config.yaml
n_layer: 8
n_experts: 64
d_shared_expert: 256
router_z_loss: 0.001
groups_per_token: 4
init_std_router: 0.00831
lr_router: 0.000543
norm: "layernorm"
norm_eps: 1e-06
lr: 0.00154
train_tokens: 436700000
steps: 6664
Below are experts of layer 5 (counted from 0) of a mixture-of-experts language model. Rows are named router (the router's row for the expert), up (a neuron's input weights, with its number) and show model dimensions 0-223. Each number is 50 + 10 x the weight over its row's rms, rounded and kept within 0 to 99.
After each expert's rows: "gets" lists some tokens that make up at least twice as much of what it gets as of all text. This comes from a sample of Wikipedia text that the model never trained on. Tokens count by the router's weight.

# expert 49
router:39 50 67 29 49 54 56 50 38 39 44 55 48 43 54 42 50 47 54 53 60 40 52 54 51 52 55 43 55 45 54 47 61 50 70 36 53 56 54 29 57 63 36 32 28 59 57 49 35 57 64 64 51 39 46 46 45 48 54 55 48 37 78 30 58 47 57 39 41 69 50 49 30 45 40 53 51 43 48 51 57 50 55 46 65 51 52 28 58 53 36 28 55 51 60 24 52 35 55 53 51 41 65 72 56 41 37 53 31 53 50 59 42 44 51 48 20 43 52 54 73 48 68 50 66 51 59 68 39 53 55 66 53 46 44 35 81 56 52 34 43 58 51 47 43 33 48 42 57 50 48 56 47 41 63 55 44 55 29 54 61 56 51 55 57 62 54 45 52 47 59 53 45 59 59 48 59 37 65 52 47 62 54 39 50 62 44 43 54 46 49 45 56 61 54 39 42 30 51 59 52 63 46 51 69 50 57 45 63 48 52 68 50 54 56 54 43 43 63 38 52 45 39 58
up5:49 49 45 08 38 51 55 50 55 61 39 56 50 47 30 38 48 48 46 52 62 44 42 59 53 46 51 48 39 48 56 52 51 47 57 61 52 50 48 46 47 55 52 50 49 63 63 49 45 32 42 41 49 55 54 45 50 38 61 65 47 48 54 50 36 45 47 47 45 53 55 48 28 29 55 56 51 44 66 62 62 44 41 71 53 62 50 48 49 50 66 47 49 51 62 33 55 50 53 44 38 42 80 55 50 53 37 51 53 57 50 50 49 35 28 60 49 47 54 52 77 46 58 52 58 34 47 78 47 62 50 50 50 41 62 40 66 53 45 39 43 44 55 52 48 53 51 61 67 45 60 53 47 34 39 50 42 59 35 39 78 56 46 21 52 52 59 63 49 51 52 45 37 50 57 62 08 54 63 46 40 51 53 46 51 44 58 49 49 42 51 50 49 50 49 47 57 38 56 53 51 47 52 45 59 41 45 59 56 51 49 60 59 64 48 38 78 50 52 38 50 51 73 66
gets: ",", " that", " which", " but", " and", " where"

# expert 62
router:37 51 53 40 36 55 50 56 53 42 48 56 54 47 31 45 46 47 63 66 49 47 40 50 49 44 52 46 61 48 51 35 34 38 61 41 53 45 55 50 44 58 30 36 39 61 42 54 57 58 63 53 36 33 47 71 40 60 59 61 55 48 61 50 53 46 57 50 51 64 73 43 49 61 43 47 51 51 53 61 49 62 54 61 60 58 52 34 49 29 63 56 58 54 59 57 57 61 49 65 58 28 59 60 76 55 31 35 62 45 44 57 26 55 56 46 57 36 41 43 53 45 58 33 58 36 27 61 47 41 44 55 56 42 39 40 56 60 58 50 50 39 67 76 56 42 54 31 51 55 52 58 34 58 47 58 40 47 45 51 59 57 38 51 51 45 55 37 50 48 56 34 46 67 55 44 30 68 51 34 59 43 39 39 54 61 63 44 59 41 54 50 50 52 57 46 42 46 44 45 60 59 38 39 57 72 38 45 48 64 47 46 50 36 56 57 30 37 63 38 67 67 41 53
up2:53 50 50 39 52 46 65 48 62 79 49 48 87 50 47 60 50 30 64 35 51 55 49 55 52 64 50 45 45 51 25 42 47 50 42 37 22 57 50 49 58 48 59 60 60 57 52 53 52 56 55 50 48 56 50 54 49 46 55 80 37 41 49 39 50 54 51 50 45 46 83 63 53 59 74 57 32 50 34 51 49 59 43 49 48 42 48 51 50 44 57 50 51 33 29 47 78 43 52 76 50 56 53 46 50 39 42 22 43 66 59 69 48 50 51 53 48 46 48 55 53 50 48 50 34 45 55 47 59 50 52 47 56 55 51 52 43 53 49 48 43 42 36 49 71 43 39 47 50 47 56 46 49 51 60 71 49 65 49 32 37 56 49 51 36 48 54 50 47 33 56 34 49 43 35 58 49 51 54 61 49 47 55 54 48 43 66 51 33 34 48 51 45 49 68 47 40 44 50 42 49 58 49 33 49 54 55 50 53 53 43 50 52 50 81 59 49 33 41 49 32 53 50 54
gets: " ", " e", "e", "o", "to", " neuro"

# expert 15
router:48 66 45 43 43 51 56 68 34 42 24 57 53 47 51 49 23 42 53 49 44 43 56 56 57 42 58 50 54 59 50 39 47 36 50 50 49 55 46 38 39 60 37 50 43 56 41 63 50 57 65 50 39 33 45 56 48 54 51 62 55 60 53 42 63 35 56 62 33 52 62 44 55 45 42 63 37 41 51 35 48 46 47 42 48 64 48 34 35 27 54 32 47 45 52 49 59 44 63 54 47 51 62 42 49 36 37 48 55 57 63 58 42 50 68 49 51 37 60 59 60 44 38 54 60 36 55 56 42 48 40 66 68 45 30 48 52 55 72 55 55 73 53 60 59 35 37 38 56 50 47 54 28 52 47 51 58 58 40 68 46 62 30 49 50 46 41 47 60 54 60 46 40 75 48 56 43 49 67 35 45 46 44 56 55 51 66 37 61 59 44 74 70 62 57 39 48 32 48 55 69 62 54 38 53 55 51 54 65 58 36 45 58 46 55 61 55 41 63 50 53 62 45 34
up1:52 50 54 49 57 73 45 61 55 54 40 59 42 54 53 50 49 33 52 49 48 39 47 59 49 41 41 59 49 30 53 30 52 46 61 36 51 60 36 36 56 49 48 47 58 21 63 50 51 53 51 59 62 54 42 52 49 59 28 54 51 49 75 54 28 37 49 50 62 36 45 46 55 37 50 51 50 46 43 58 50 63 50 10 45 49 50 48 39 53 54 50 48 53 45 50 57 28 49 47 62 47 71 53 45 41 46 42 62 54 52 85 52 48 46 40 55 49 49 57 69 65 43 52 35 54 42 35 47 45 62 54 50 49 65 52 35 50 47 60 50 38 42 49 38 55 48 50 49 52 68 47 39 38 74 41 13 46 72 49 51 46 53 50 56 53 51 45 49 46 54 55 44 60 50 50 55 52 43 55 47 51 50 59 52 50 27 54 58 50 35 69 52 50 42 50 50 32 50 56 53 64 57 61 42 45 42 46 38 57 61 52 60 46 69 49 48 54 68 34 65 45 66 56
gets: "a", "o", "i", "e", "ta", "an"

# expert 42
router:50 39 50 41 60 34 52 62 48 47 44 47 56 33 47 38 65 39 62 49 49 46 37 50 53 32 58 35 66 49 47 55 50 49 61 52 50 60 57 38 57 69 50 49 52 56 53 37 44 62 66 57 42 52 47 45 44 33 75 56 67 35 61 47 62 47 52 39 47 75 48 53 44 55 34 50 46 54 49 70 53 48 56 62 62 62 50 49 57 32 55 42 43 44 63 48 56 38 70 73 56 48 34 51 60 53 43 33 50 60 33 58 37 43 60 48 33 39 62 57 52 62 69 44 59 32 34 51 50 35 30 57 50 42 42 52 49 50 50 39 55 72 53 54 46 61 59 45 51 50 55 59 61 50 48 41 38 67 43 50 37 50 54 43 44 42 55 44 60 51 53 49 65 69 59 60 57 45 45 48 36 41 48 25 43 54 60 48 44 31 31 50 51 37 47 46 41 45 27 55 50 55 36 52 55 69 49 54 54 61 53 50 60 68 47 65 37 39 46 33 56 63 34 45
up0:46 74 39 67 34 49 52 42 43 45 50 39 50 42 34 56 46 42 54 54 50 49 53 54 32 49 52 43 49 51 63 51 69 50 56 45 41 61 36 63 56 48 49 54 58 50 54 48 71 51 58 54 36 47 65 50 44 46 53 80 53 64 53 45 56 66 43 34 42 57 47 46 46 54 50 53 38 57 54 58 50 50 53 59 45 42 56 46 51 53 46 65 57 31 48 60 52 49 61 48 54 48 64 49 43 42 53 49 48 43 47 48 58 29 05 56 59 42 72 57 53 53 60 41 49 39 50 53 52 45 44 48 60 54 47 49 52 47 57 22 45 51 46 54 50 53 38 36 52 42 44 54 55 50 53 39 43 41 47 67 59 47 34 51 49 51 52 51 40 49 62 50 15 52 14 54 49 47 49 50 45 50 66 46 42 50 60 56 50 12 44 27 45 67 46 49 59 51 54 70 55 44 55 50 62 64 35 63 52 57 47 50 53 52 53 41 50 28 46 43 37 47 45 57
gets: " re", " co", " out", " Co", " de", " up"

# expert 40
router:45 59 51 39 57 28 61 36 48 42 42 57 79 54 36 35 47 45 61 58 38 52 57 58 59 26 65 45 54 57 53 49 50 31 53 40 39 45 31 23 46 54 51 49 36 46 36 58 36 56 69 48 48 39 50 55 49 50 48 49 49 41 68 52 63 35 59 42 56 53 59 56 47 52 43 55 30 43 48 68 48 56 39 44 53 59 51 47 55 38 58 34 49 38 54 46 69 54 52 51 52 54 56 68 45 41 42 57 39 52 43 52 45 48 34 54 31 61 50 44 45 50 55 50 61 43 59 56 44 42 46 53 45 61 44 52 52 45 71 59 50 49 67 60 43 50 50 32 41 42 55 64 57 56 63 38 41 53 34 62 57 56 28 70 34 58 38 36 60 51 49 55 31 71 47 51 53 31 56 49 58 56 32 37 60 62 47 41 46 49 40 46 50 55 61 49 39 56 48 52 80 63 58 57 37 46 56 42 51 53 46 54 54 56 68 57 60 36 58 31 47 58 63 41
up2:50 56 47 50 49 36 41 53 67 51 50 72 39 65 41 51 45 55 67 96 49 55 50 43 58 57 48 63 50 53 52 67 55 56 47 71 72 52 60 08 53 53 66 47 51 47 57 52 67 51 49 57 53 40 60 52 56 46 50 19 53 52 62 59 33 43 55 48 67 31 52 47 53 85 32 50 57 46 47 45 61 53 50 42 47 47 51 48 45 58 52 55 32 47 41 47 54 39 55 49 66 50 53 53 34 48 49 50 46 57 50 50 50 51 50 58 45 33 52 49 30 66 40 50 55 46 46 53 53 49 48 40 55 40 38 41 48 53 50 31 50 49 44 50 49 58 60 44 43 34 37 46 42 55 52 79 40 50 37 64 40 52 36 56 50 49 55 57 37 41 50 54 33 42 65 49 51 31 49 44 54 45 52 48 68 49 40 68 40 50 49 54 49 60 58 40 50 56 45 61 56 44 43 56 47 50 57 50 46 41 58 39 47 49 52 31 52 39 52 41 46 54 53 66
gets: "'", "c", "year", "ta", "to", "p"

# expert 23
router:45 63 62 47 50 39 52 52 55 52 44 56 46 56 42 55 38 50 66 46 60 59 47 40 57 34 45 38 54 54 37 49 66 57 48 59 66 71 42 40 52 46 49 58 57 54 26 67 52 54 71 61 33 28 55 52 40 30 59 47 62 35 60 46 56 35 58 43 56 52 70 61 29 48 43 41 41 36 48 47 61 46 35 50 56 71 59 34 52 54 58 37 43 51 60 55 59 53 37 69 55 41 56 51 44 43 51 39 47 49 33 73 31 48 35 50 58 53 60 41 66 56 56 45 48 37 53 55 31 44 44 48 54 53 40 47 52 59 64 26 60 63 76 72 61 49 48 47 40 62 63 55 50 21 37 63 49 55 51 47 57 43 49 55 58 48 33 61 47 51 58 44 40 40 60 46 53 43 49 47 46 55 34 49 65 49 59 38 55 49 50 41 53 50 57 44 52 35 56 45 62 45 57 54 51 59 56 57 59 47 63 51 53 43 51 67 26 44 55 47 35 43 49 46
up2:75 74 46 51 44 50 67 37 41 53 42 51 55 55 47 53 49 52 63 50 46 66 47 57 53 57 65 50 23 54 52 48 40 53 53 49 52 74 45 47 41 55 43 48 51 50 31 61 39 63 49 56 44 47 49 46 67 47 53 44 36 40 49 53 68 55 62 49 68 57 51 64 53 51 28 47 48 34 69 49 46 58 70 50 40 58 39 41 61 25 44 56 52 51 51 46 47 48 51 57 39 39 84 47 51 53 53 44 41 61 51 52 52 49 48 41 50 31 57 53 72 49 55 47 50 50 28 52 32 46 51 48 56 55 57 56 41 71 25 56 41 30 52 49 66 47 49 51 44 51 88 66 47 46 50 52 56 54 59 46 36 48 45 51 51 50 46 62 38 50 39 34 50 50 54 49 49 47 50 53 41 54 46 50 47 53 51 57 49 43 56 54 51 46 34 56 56 35 48 56 61 40 61 50 49 73 68 53 57 48 52 43 50 53 50 66 51 25 27 50 49 59 44 32
gets: "i", "e", "o", "u", "l", "z"

# expert 2
router:39 58 47 34 67 41 52 66 59 48 46 57 56 43 51 48 36 35 47 63 52 60 47 50 57 51 50 23 53 67 36 44 59 45 58 32 64 52 38 32 69 44 51 34 52 62 47 74 36 54 47 55 56 52 60 72 33 48 43 59 54 52 59 51 61 47 58 40 31 66 44 40 55 54 48 56 46 57 53 53 48 48 57 48 70 57 40 49 54 43 40 37 42 62 59 48 65 39 55 56 47 44 47 69 50 39 46 51 53 59 44 63 48 46 47 45 42 31 47 62 62 52 70 36 57 43 70 52 46 53 42 43 62 62 38 29 75 59 54 41 44 53 52 61 45 19 44 58 29 52 58 51 29 40 55 48 40 54 26 53 57 47 38 53 48 66 48 47 61 46 58 35 49 51 55 55 48 31 52 50 38 54 47 47 62 40 47 46 48 40 61 51 55 47 54 38 34 38 68 62 57 47 47 52 59 62 61 37 58 51 65 59 49 57 48 56 50 35 50 53 44 42 32 47
up2:60 55 50 54 50 54 49 75 37 66 50 29 47 61 53 47 59 38 50 69 48 56 77 50 66 40 44 43 56 51 46 42 41 32 52 48 51 54 37 50 32 54 28 61 51 58 52 62 53 44 48 35 44 34 49 51 49 44 54 66 54 54 58 47 60 51 50 44 36 50 34 53 36 36 30 54 54 51 44 52 50 52 45 56 49 61 49 41 47 62 50 45 47 41 61 28 72 57 64 50 51 27 56 52 36 63 52 52 45 44 49 44 52 35 55 48 50 57 53 47 69 22 52 45 55 46 48 59 72 47 41 48 51 69 50 48 49 49 63 37 57 50 54 51 58 50 56 35 64 33 52 38 48 50 48 59 66 63 36 24 54 24 56 56 52 51 49 48 38 57 49 54 49 42 60 51 55 47 50 58 15 69 58 43 60 52 40 49 53 49 44 55 33 52 42 47 55 50 52 56 55 59 41 49 63 67 57 45 65 44 40 50 40 59 61 46 45 50 74 67 50 45 49 33
gets: " |", ",", ":", " –", ";", " -"

# expert 56
router:27 62 42 50 54 53 53 56 47 59 29 61 58 43 49 47 58 32 69 69 45 57 57 44 62 36 60 34 52 59 48 48 52 47 54 50 51 50 34 28 64 56 50 32 40 59 44 49 45 53 68 69 44 41 28 62 43 49 47 75 56 48 20 50 51 47 46 47 52 55 54 46 42 44 35 32 39 65 41 72 47 47 57 54 68 55 33 39 60 34 37 58 43 43 58 44 51 46 50 43 70 38 70 53 53 49 52 50 33 56 60 47 48 54 47 46 34 53 53 52 54 60 45 28 61 49 47 50 50 41 48 41 45 62 48 39 50 68 54 28 56 46 52 44 56 57 53 50 57 42 41 65 55 42 58 51 39 47 56 54 23 56 46 75 49 52 58 41 49 48 62 43 40 62 59 41 39 60 52 46 35 53 52 61 75 47 59 46 57 43 42 48 72 54 45 49 44 41 33 53 60 64 53 49 62 44 36 56 51 53 48 41 44 40 52 60 61 41 54 47 61 50 53 49
up1:51 50 51 52 45 35 50 52 50 54 37 51 56 75 57 63 39 42 18 52 54 52 64 36 73 43 55 47 63 42 56 50 51 34 66 45 61 49 66 57 66 51 49 49 50 50 50 56 56 54 55 65 57 53 50 46 40 68 54 47 49 50 49 45 50 59 39 57 51 50 43 53 47 41 51 58 71 50 49 43 57 47 63 39 39 51 32 62 51 46 61 50 53 61 49 46 48 28 49 59 58 52 40 45 51 17 50 50 47 54 58 63 36 59 42 49 45 50 50 52 56 39 39 47 52 47 46 47 52 48 66 48 63 48 53 57 50 53 37 34 42 44 66 39 30 47 50 61 55 23 50 39 54 57 69 40 41 55 70 72 50 72 30 75 44 47 50 24 53 60 49 44 49 61 46 49 46 53 44 41 42 49 51 60 46 35 44 55 47 59 25 53 61 47 51 49 50 48 50 56 44 36 43 50 50 47 50 60 56 41 79 62 35 51 44 49 44 37 48 51 62 54 60 20
gets: " (", "(", "|", " Born", " [", " Country"

# expert 59
router:51 43 45 39 65 53 59 51 20 41 40 56 54 48 36 45 56 53 43 46 54 42 48 62 53 40 45 62 55 49 49 42 47 43 57 59 56 53 43 35 45 74 40 45 51 62 44 66 39 51 55 52 49 44 45 52 41 48 63 65 49 46 65 56 49 23 54 52 42 81 55 53 42 44 43 35 35 46 41 39 49 48 52 72 44 64 48 32 39 41 56 38 59 49 45 59 74 34 41 59 77 38 63 57 56 52 64 39 25 49 52 58 43 57 57 34 50 45 39 56 69 45 59 45 49 51 45 62 39 42 46 48 46 44 46 39 44 69 43 44 55 63 58 30 40 55 56 44 50 44 61 66 44 45 56 63 48 67 21 53 44 49 53 67 54 63 45 54 50 39 57 52 32 55 43 44 45 40 49 40 50 49 54 45 70 53 54 53 69 48 49 49 56 56 61 54 32 29 34 48 59 55 41 48 53 53 58 55 38 57 62 58 54 63 54 43 67 46 55 48 57 64 47 50
up5:55 47 57 44 43 56 60 55 46 67 50 47 47 47 67 59 50 66 48 55 35 38 64 51 44 50 67 52 46 54 33 53 37 39 46 54 62 62 51 43 56 50 48 46 54 52 28 43 52 47 53 46 52 58 53 58 42 67 55 68 42 45 51 64 55 50 42 53 63 69 56 36 46 43 50 53 55 72 56 50 51 50 54 53 74 30 48 83 41 38 50 46 48 52 49 45 51 42 50 58 51 49 56 49 51 38 52 27 52 58 44 51 29 57 38 50 48 48 56 40 65 57 56 50 47 67 60 49 34 44 45 38 38 65 62 34 47 57 48 19 53 29 50 37 54 44 50 62 49 35 32 57 46 48 49 48 61 56 53 43 50 42 51 53 49 47 45 51 46 47 52 36 74 56 43 40 50 35 50 50 47 67 35 54 56 68 48 37 61 35 51 49 45 58 45 42 68 49 87 53 35 48 51 53 48 42 51 64 52 45 52 53 51 48 52 85 33 28 51 46 52 56 42 52
gets: " it", " known", " there", " such", " time", " It"

# expert 34
router:42 51 61 59 54 43 63 69 43 50 38 72 54 28 43 46 41 50 53 58 58 57 59 37 66 64 33 48 44 57 56 39 59 45 70 47 61 48 54 28 48 52 52 35 41 43 37 59 64 59 51 50 48 65 37 65 64 50 51 61 67 48 81 35 47 52 54 57 47 42 62 59 49 41 30 54 44 45 36 42 56 42 59 48 51 59 39 42 45 48 49 40 52 59 54 53 45 46 57 44 55 38 57 57 48 31 43 46 50 58 42 48 41 47 63 44 54 48 59 47 49 47 68 36 62 40 64 51 38 36 41 61 61 47 33 62 60 49 40 42 48 71 50 48 43 31 51 37 50 55 47 50 42 54 60 50 36 45 40 49 50 52 35 59 48 65 36 53 37 49 32 59 58 60 67 37 47 46 60 45 41 40 71 52 47 55 59 45 41 47 42 59 66 54 38 40 67 39 32 49 61 49 46 52 33 47 42 37 58 61 62 64 34 54 61 78 58 39 60 52 47 42 53 54
up0:24 50 27 55 48 43 59 50 48 47 34 37 47 41 18 59 66 35 51 52 42 45 54 63 49 50 49 51 39 50 54 47 44 58 52 51 77 20 59 51 52 50 46 39 54 52 44 59 68 52 47 50 56 72 29 61 48 51 48 51 57 43 50 50 27 54 55 37 48 46 48 52 61 44 41 59 53 54 54 48 76 27 72 49 51 44 52 63 47 63 53 52 60 59 66 51 51 62 37 25 52 40 53 55 55 59 47 46 40 63 58 56 57 44 36 50 47 35 51 43 48 46 53 47 54 46 56 43 19 45 47 71 51 48 54 50 49 52 55 47 51 51 41 56 50 51 47 48 44 31 57 50 49 85 60 52 48 51 51 48 50 55 57 54 55 66 55 32 50 49 22 50 71 61 50 48 42 55 53 49 46 33 48 58 46 72 38 51 52 50 47 61 54 39 51 45 42 46 56 38 62 34 31 45 51 50 56 51 44 43 53 49 60 51 34 50 40 47 60 45 59 58 52 42
gets: "d", "ed", "al", "y", "b", "ar"

# expert 55
router:51 60 75 43 55 47 42 43 22 38 36 59 51 40 37 43 42 51 57 53 49 46 42 41 53 38 42 52 70 58 54 49 59 42 66 54 61 51 44 45 61 65 40 29 32 51 36 63 42 56 69 62 41 37 45 63 41 45 71 56 57 62 60 42 57 36 53 52 50 59 54 34 42 44 50 64 50 31 41 23 49 45 54 53 48 64 58 24 42 48 50 56 46 52 54 43 54 42 56 60 63 41 53 79 72 43 51 57 42 51 50 66 42 63 45 34 48 39 48 61 59 35 67 50 52 52 55 50 38 46 47 58 61 53 29 39 55 42 53 48 56 53 51 50 51 47 62 27 50 48 52 54 38 43 61 59 39 52 22 63 42 45 45 54 43 64 46 33 38 55 53 38 43 58 49 44 47 50 48 42 51 48 28 54 59 69 57 46 56 49 57 44 55 60 54 44 38 38 38 54 60 60 41 38 72 63 51 52 48 56 60 66 52 49 54 59 50 42 57 54 47 52 54 50
up1:49 59 46 58 56 50 48 72 22 49 47 59 54 38 27 50 47 47 47 52 72 49 46 46 74 49 48 35 42 57 43 44 23 47 55 54 51 54 64 52 26 68 50 67 43 47 68 49 50 50 51 58 56 56 62 52 43 49 64 49 62 54 59 51 54 54 55 42 48 77 52 50 56 43 49 46 40 34 50 50 61 42 71 51 48 32 27 44 51 48 58 30 56 60 44 33 51 51 38 48 53 51 49 60 42 50 43 50 42 55 48 50 51 50 47 20 61 26 50 51 51 45 55 50 44 50 50 50 44 47 59 37 50 32 44 39 46 51 44 67 44 48 55 53 55 21 67 31 43 42 65 52 55 57 54 34 50 47 65 47 69 46 52 50 34 46 55 43 53 40 60 44 56 45 31 48 53 46 45 42 45 48 50 47 49 51 57 45 53 55 60 50 48 47 49 53 55 56 46 54 50 47 54 50 53 86 65 55 78 24 49 62 49 52 36 44 58 55 66 51 53 49 54 48
gets: "s", ",", " system", "\"", " species", "es"

# expert 53
router:32 64 47 47 65 38 69 57 64 55 38 46 56 63 48 54 42 48 45 50 48 57 65 42 51 47 46 33 55 60 47 33 62 49 59 31 39 50 43 30 69 55 50 51 54 56 29 73 49 43 55 68 49 40 55 68 55 42 59 50 60 38 72 49 61 49 53 49 44 50 59 40 47 41 29 58 36 53 46 63 54 40 60 54 59 57 51 63 35 38 39 35 24 62 62 32 41 33 38 64 49 38 67 55 62 54 51 52 46 54 62 51 52 58 53 39 40 33 61 53 59 49 58 51 43 47 56 54 47 42 45 59 57 61 59 32 48 66 53 40 56 45 58 56 40 25 34 42 43 37 58 54 49 47 42 43 37 55 42 67 38 60 67 35 43 57 51 35 59 42 49 53 41 55 56 50 40 39 52 59 46 33 56 43 47 50 46 55 47 46 56 55 60 47 62 43 50 43 46 58 51 61 38 38 64 48 58 45 49 74 59 57 51 59 62 53 36 39 61 62 58 64 36 46
up3:50 55 48 54 66 75 64 50 52 61 48 47 53 45 52 51 50 33 47 56 49 47 77 60 47 52 45 46 46 66 33 54 55 63 46 36 63 49 56 53 50 53 53 49 52 31 49 46 46 60 53 52 54 53 35 67 65 45 55 37 31 50 50 52 25 39 34 67 47 47 47 28 55 48 31 39 50 49 50 49 54 40 50 38 50 37 50 42 54 44 50 50 40 55 41 34 54 40 51 64 45 32 47 54 61 50 56 40 55 49 52 46 50 53 50 52 44 49 68 54 45 37 53 34 51 48 46 78 57 54 41 64 53 79 54 62 49 50 79 30 67 50 28 38 46 62 38 25 34 49 50 38 42 55 52 52 50 48 35 58 52 53 50 49 46 32 47 52 19 55 56 56 55 53 50 47 40 53 46 49 50 52 54 47 42 52 58 49 56 33 51 68 49 54 55 77 71 33 30 61 50 51 52 53 55 64 45 56 51 50 50 56 51 55 28 49 55 55 49 48 51 36 55 49
gets: "-", "|", " |", "=", ":", " Genus"

# expert 58
router:52 53 61 48 67 48 58 58 54 43 45 52 65 42 51 43 36 46 49 62 64 58 54 44 60 41 55 50 46 59 45 45 49 44 54 34 45 54 47 47 56 52 54 31 46 67 48 70 47 71 69 58 49 22 39 58 40 42 63 60 55 44 46 50 53 47 63 53 53 55 49 53 32 48 28 51 55 44 31 72 60 23 47 60 57 45 31 52 42 58 55 36 24 64 61 37 56 50 53 64 61 44 49 55 70 48 57 51 38 57 46 53 40 64 66 37 47 44 52 52 52 51 48 44 60 47 62 57 45 30 33 66 52 50 44 42 56 48 48 41 54 49 53 57 34 45 24 40 51 47 51 77 46 48 56 48 36 60 49 49 60 39 42 55 51 66 37 44 53 42 41 50 50 38 45 38 44 53 54 51 28 45 45 40 63 43 51 47 57 30 55 60 55 51 50 38 42 42 29 53 55 58 47 50 76 59 58 47 50 64 57 48 48 54 57 72 40 46 47 44 67 62 45 37
up3:74 50 45 48 55 47 57 50 41 52 45 62 59 50 49 49 55 45 48 57 56 53 49 51 55 06 45 46 46 64 48 63 46 50 54 29 52 65 55 50 55 50 42 32 53 52 39 56 29 42 57 42 51 35 46 75 61 56 53 41 50 48 49 51 50 38 49 34 37 51 48 57 33 50 40 38 48 43 51 76 56 36 47 56 54 49 44 54 60 66 43 50 52 60 60 52 53 52 44 51 50 25 52 53 49 41 50 51 50 40 26 51 45 58 56 35 11 37 38 39 63 64 36 48 60 41 49 47 46 53 53 58 53 50 46 49 71 58 38 49 48 60 49 63 46 66 17 29 47 61 55 57 24 46 50 50 34 50 52 54 41 52 51 60 38 58 49 50 58 55 45 43 49 31 53 44 50 48 53 54 51 55 42 44 56 39 52 66 46 46 47 43 68 52 39 54 51 52 49 57 48 50 55 39 59 24 69 52 51 73 61 51 50 54 58 54 51 48 54 49 50 54 39 45
gets: "\n", "==", "===", "===="

# expert 31
router:55 41 57 43 53 57 50 44 56 48 40 72 53 45 34 56 48 43 61 73 60 48 55 39 45 32 45 53 49 62 49 51 57 52 48 36 45 47 46 52 56 52 44 28 50 51 48 53 43 57 48 49 42 48 32 54 43 53 53 44 57 44 75 49 61 56 41 44 42 50 53 38 45 46 41 73 48 47 37 46 60 61 52 64 57 60 31 37 44 26 46 36 47 46 50 35 47 40 56 69 29 37 64 56 57 44 35 55 36 56 36 47 36 67 54 42 24 43 60 58 56 53 51 39 63 47 67 51 72 49 49 59 67 56 48 45 47 52 49 29 61 49 49 59 43 48 55 28 53 46 52 49 47 41 69 58 47 65 44 59 44 53 73 24 41 54 43 51 45 55 51 45 46 45 67 61 53 51 62 56 44 71 60 38 65 59 54 33 64 33 35 53 55 44 50 41 42 49 38 46 50 54 31 38 63 50 56 39 55 70 59 61 58 59 47 43 53 43 64 47 52 60 48 39
up1:70 48 53 63 48 45 53 41 36 47 35 47 55 63 48 36 45 46 53 48 47 56 62 42 54 32 49 50 52 50 40 45 55 80 42 52 50 49 51 48 52 51 42 50 38 48 59 49 50 50 48 58 50 50 51 55 54 55 54 68 53 49 40 20 50 60 44 64 44 42 84 41 37 52 51 49 72 73 63 48 51 51 57 69 75 60 41 50 43 19 38 48 49 43 57 64 47 44 50 20 40 47 54 50 57 51 49 53 57 49 84 49 42 55 65 45 50 26 49 58 53 52 32 54 57 52 59 50 39 59 36 52 55 60 53 49 49 49 52 43 46 51 52 52 48 46 39 53 50 49 49 11 47 45 56 48 61 47 40 50 44 63 64 37 44 67 53 59 50 47 50 38 39 54 51 51 52 49 45 64 48 39 41 53 49 43 52 45 43 57 60 64 56 47 47 51 55 49 36 61 54 60 33 50 42 47 49 58 71 50 49 46 65 58 49 45 49 52 52 18 55 37 51 49
gets: "-", " \"", ":", " '", "–", "—"

# expert 39
router:39 58 42 46 62 37 59 43 39 45 37 55 58 27 50 48 31 46 70 56 50 41 43 41 54 55 42 38 58 58 44 42 47 43 61 53 40 55 46 50 55 57 36 29 34 49 43 62 31 48 68 55 50 46 50 51 43 50 67 57 52 51 52 40 52 30 60 39 47 39 56 52 41 45 46 62 40 38 47 06 54 43 51 57 58 71 39 34 42 38 40 42 55 54 63 42 60 35 55 64 65 50 53 64 67 40 44 64 34 55 54 53 44 52 52 42 40 51 56 59 54 44 44 46 53 40 66 53 39 49 44 67 55 46 30 38 63 49 74 34 56 58 51 43 51 35 51 51 46 30 64 59 48 39 60 53 49 56 32 51 62 57 46 56 54 55 41 41 56 37 60 48 50 62 51 55 54 43 56 47 41 44 50 57 56 59 54 45 77 50 59 52 54 52 50 43 35 37 49 54 60 59 44 48 60 70 58 42 58 46 57 62 64 66 35 65 64 42 52 61 42 48 42 46
up4:61 51 33 41 55 49 47 48 49 70 27 61 49 51 51 46 54 51 42 51 50 53 37 49 71 45 47 54 45 60 51 49 52 52 52 55 47 49 42 56 66 51 65 52 50 47 34 52 47 54 49 48 47 61 51 59 36 59 64 65 47 43 50 36 44 26 68 58 50 47 55 46 51 67 52 38 09 54 52 50 48 53 44 45 58 46 44 45 54 45 62 53 48 43 52 54 50 51 54 61 57 37 52 45 59 59 52 54 47 71 39 58 50 46 48 50 54 49 54 52 47 55 42 55 51 38 51 74 48 45 68 44 49 51 57 46 53 50 52 37 46 49 50 66 52 26 48 36 43 53 44 71 53 49 50 52 50 44 29 46 46 58 38 45 43 43 50 49 60 34 42 50 37 77 70 48 64 65 79 53 43 52 44 43 42 47 46 48 45 45 38 45 55 62 51 59 65 53 43 42 44 50 51 51 54 54 60 49 20 50 53 42 46 02 41 51 43 69 67 53 50 23 54 45
gets: ",", ")", " years", "s", " year", "\""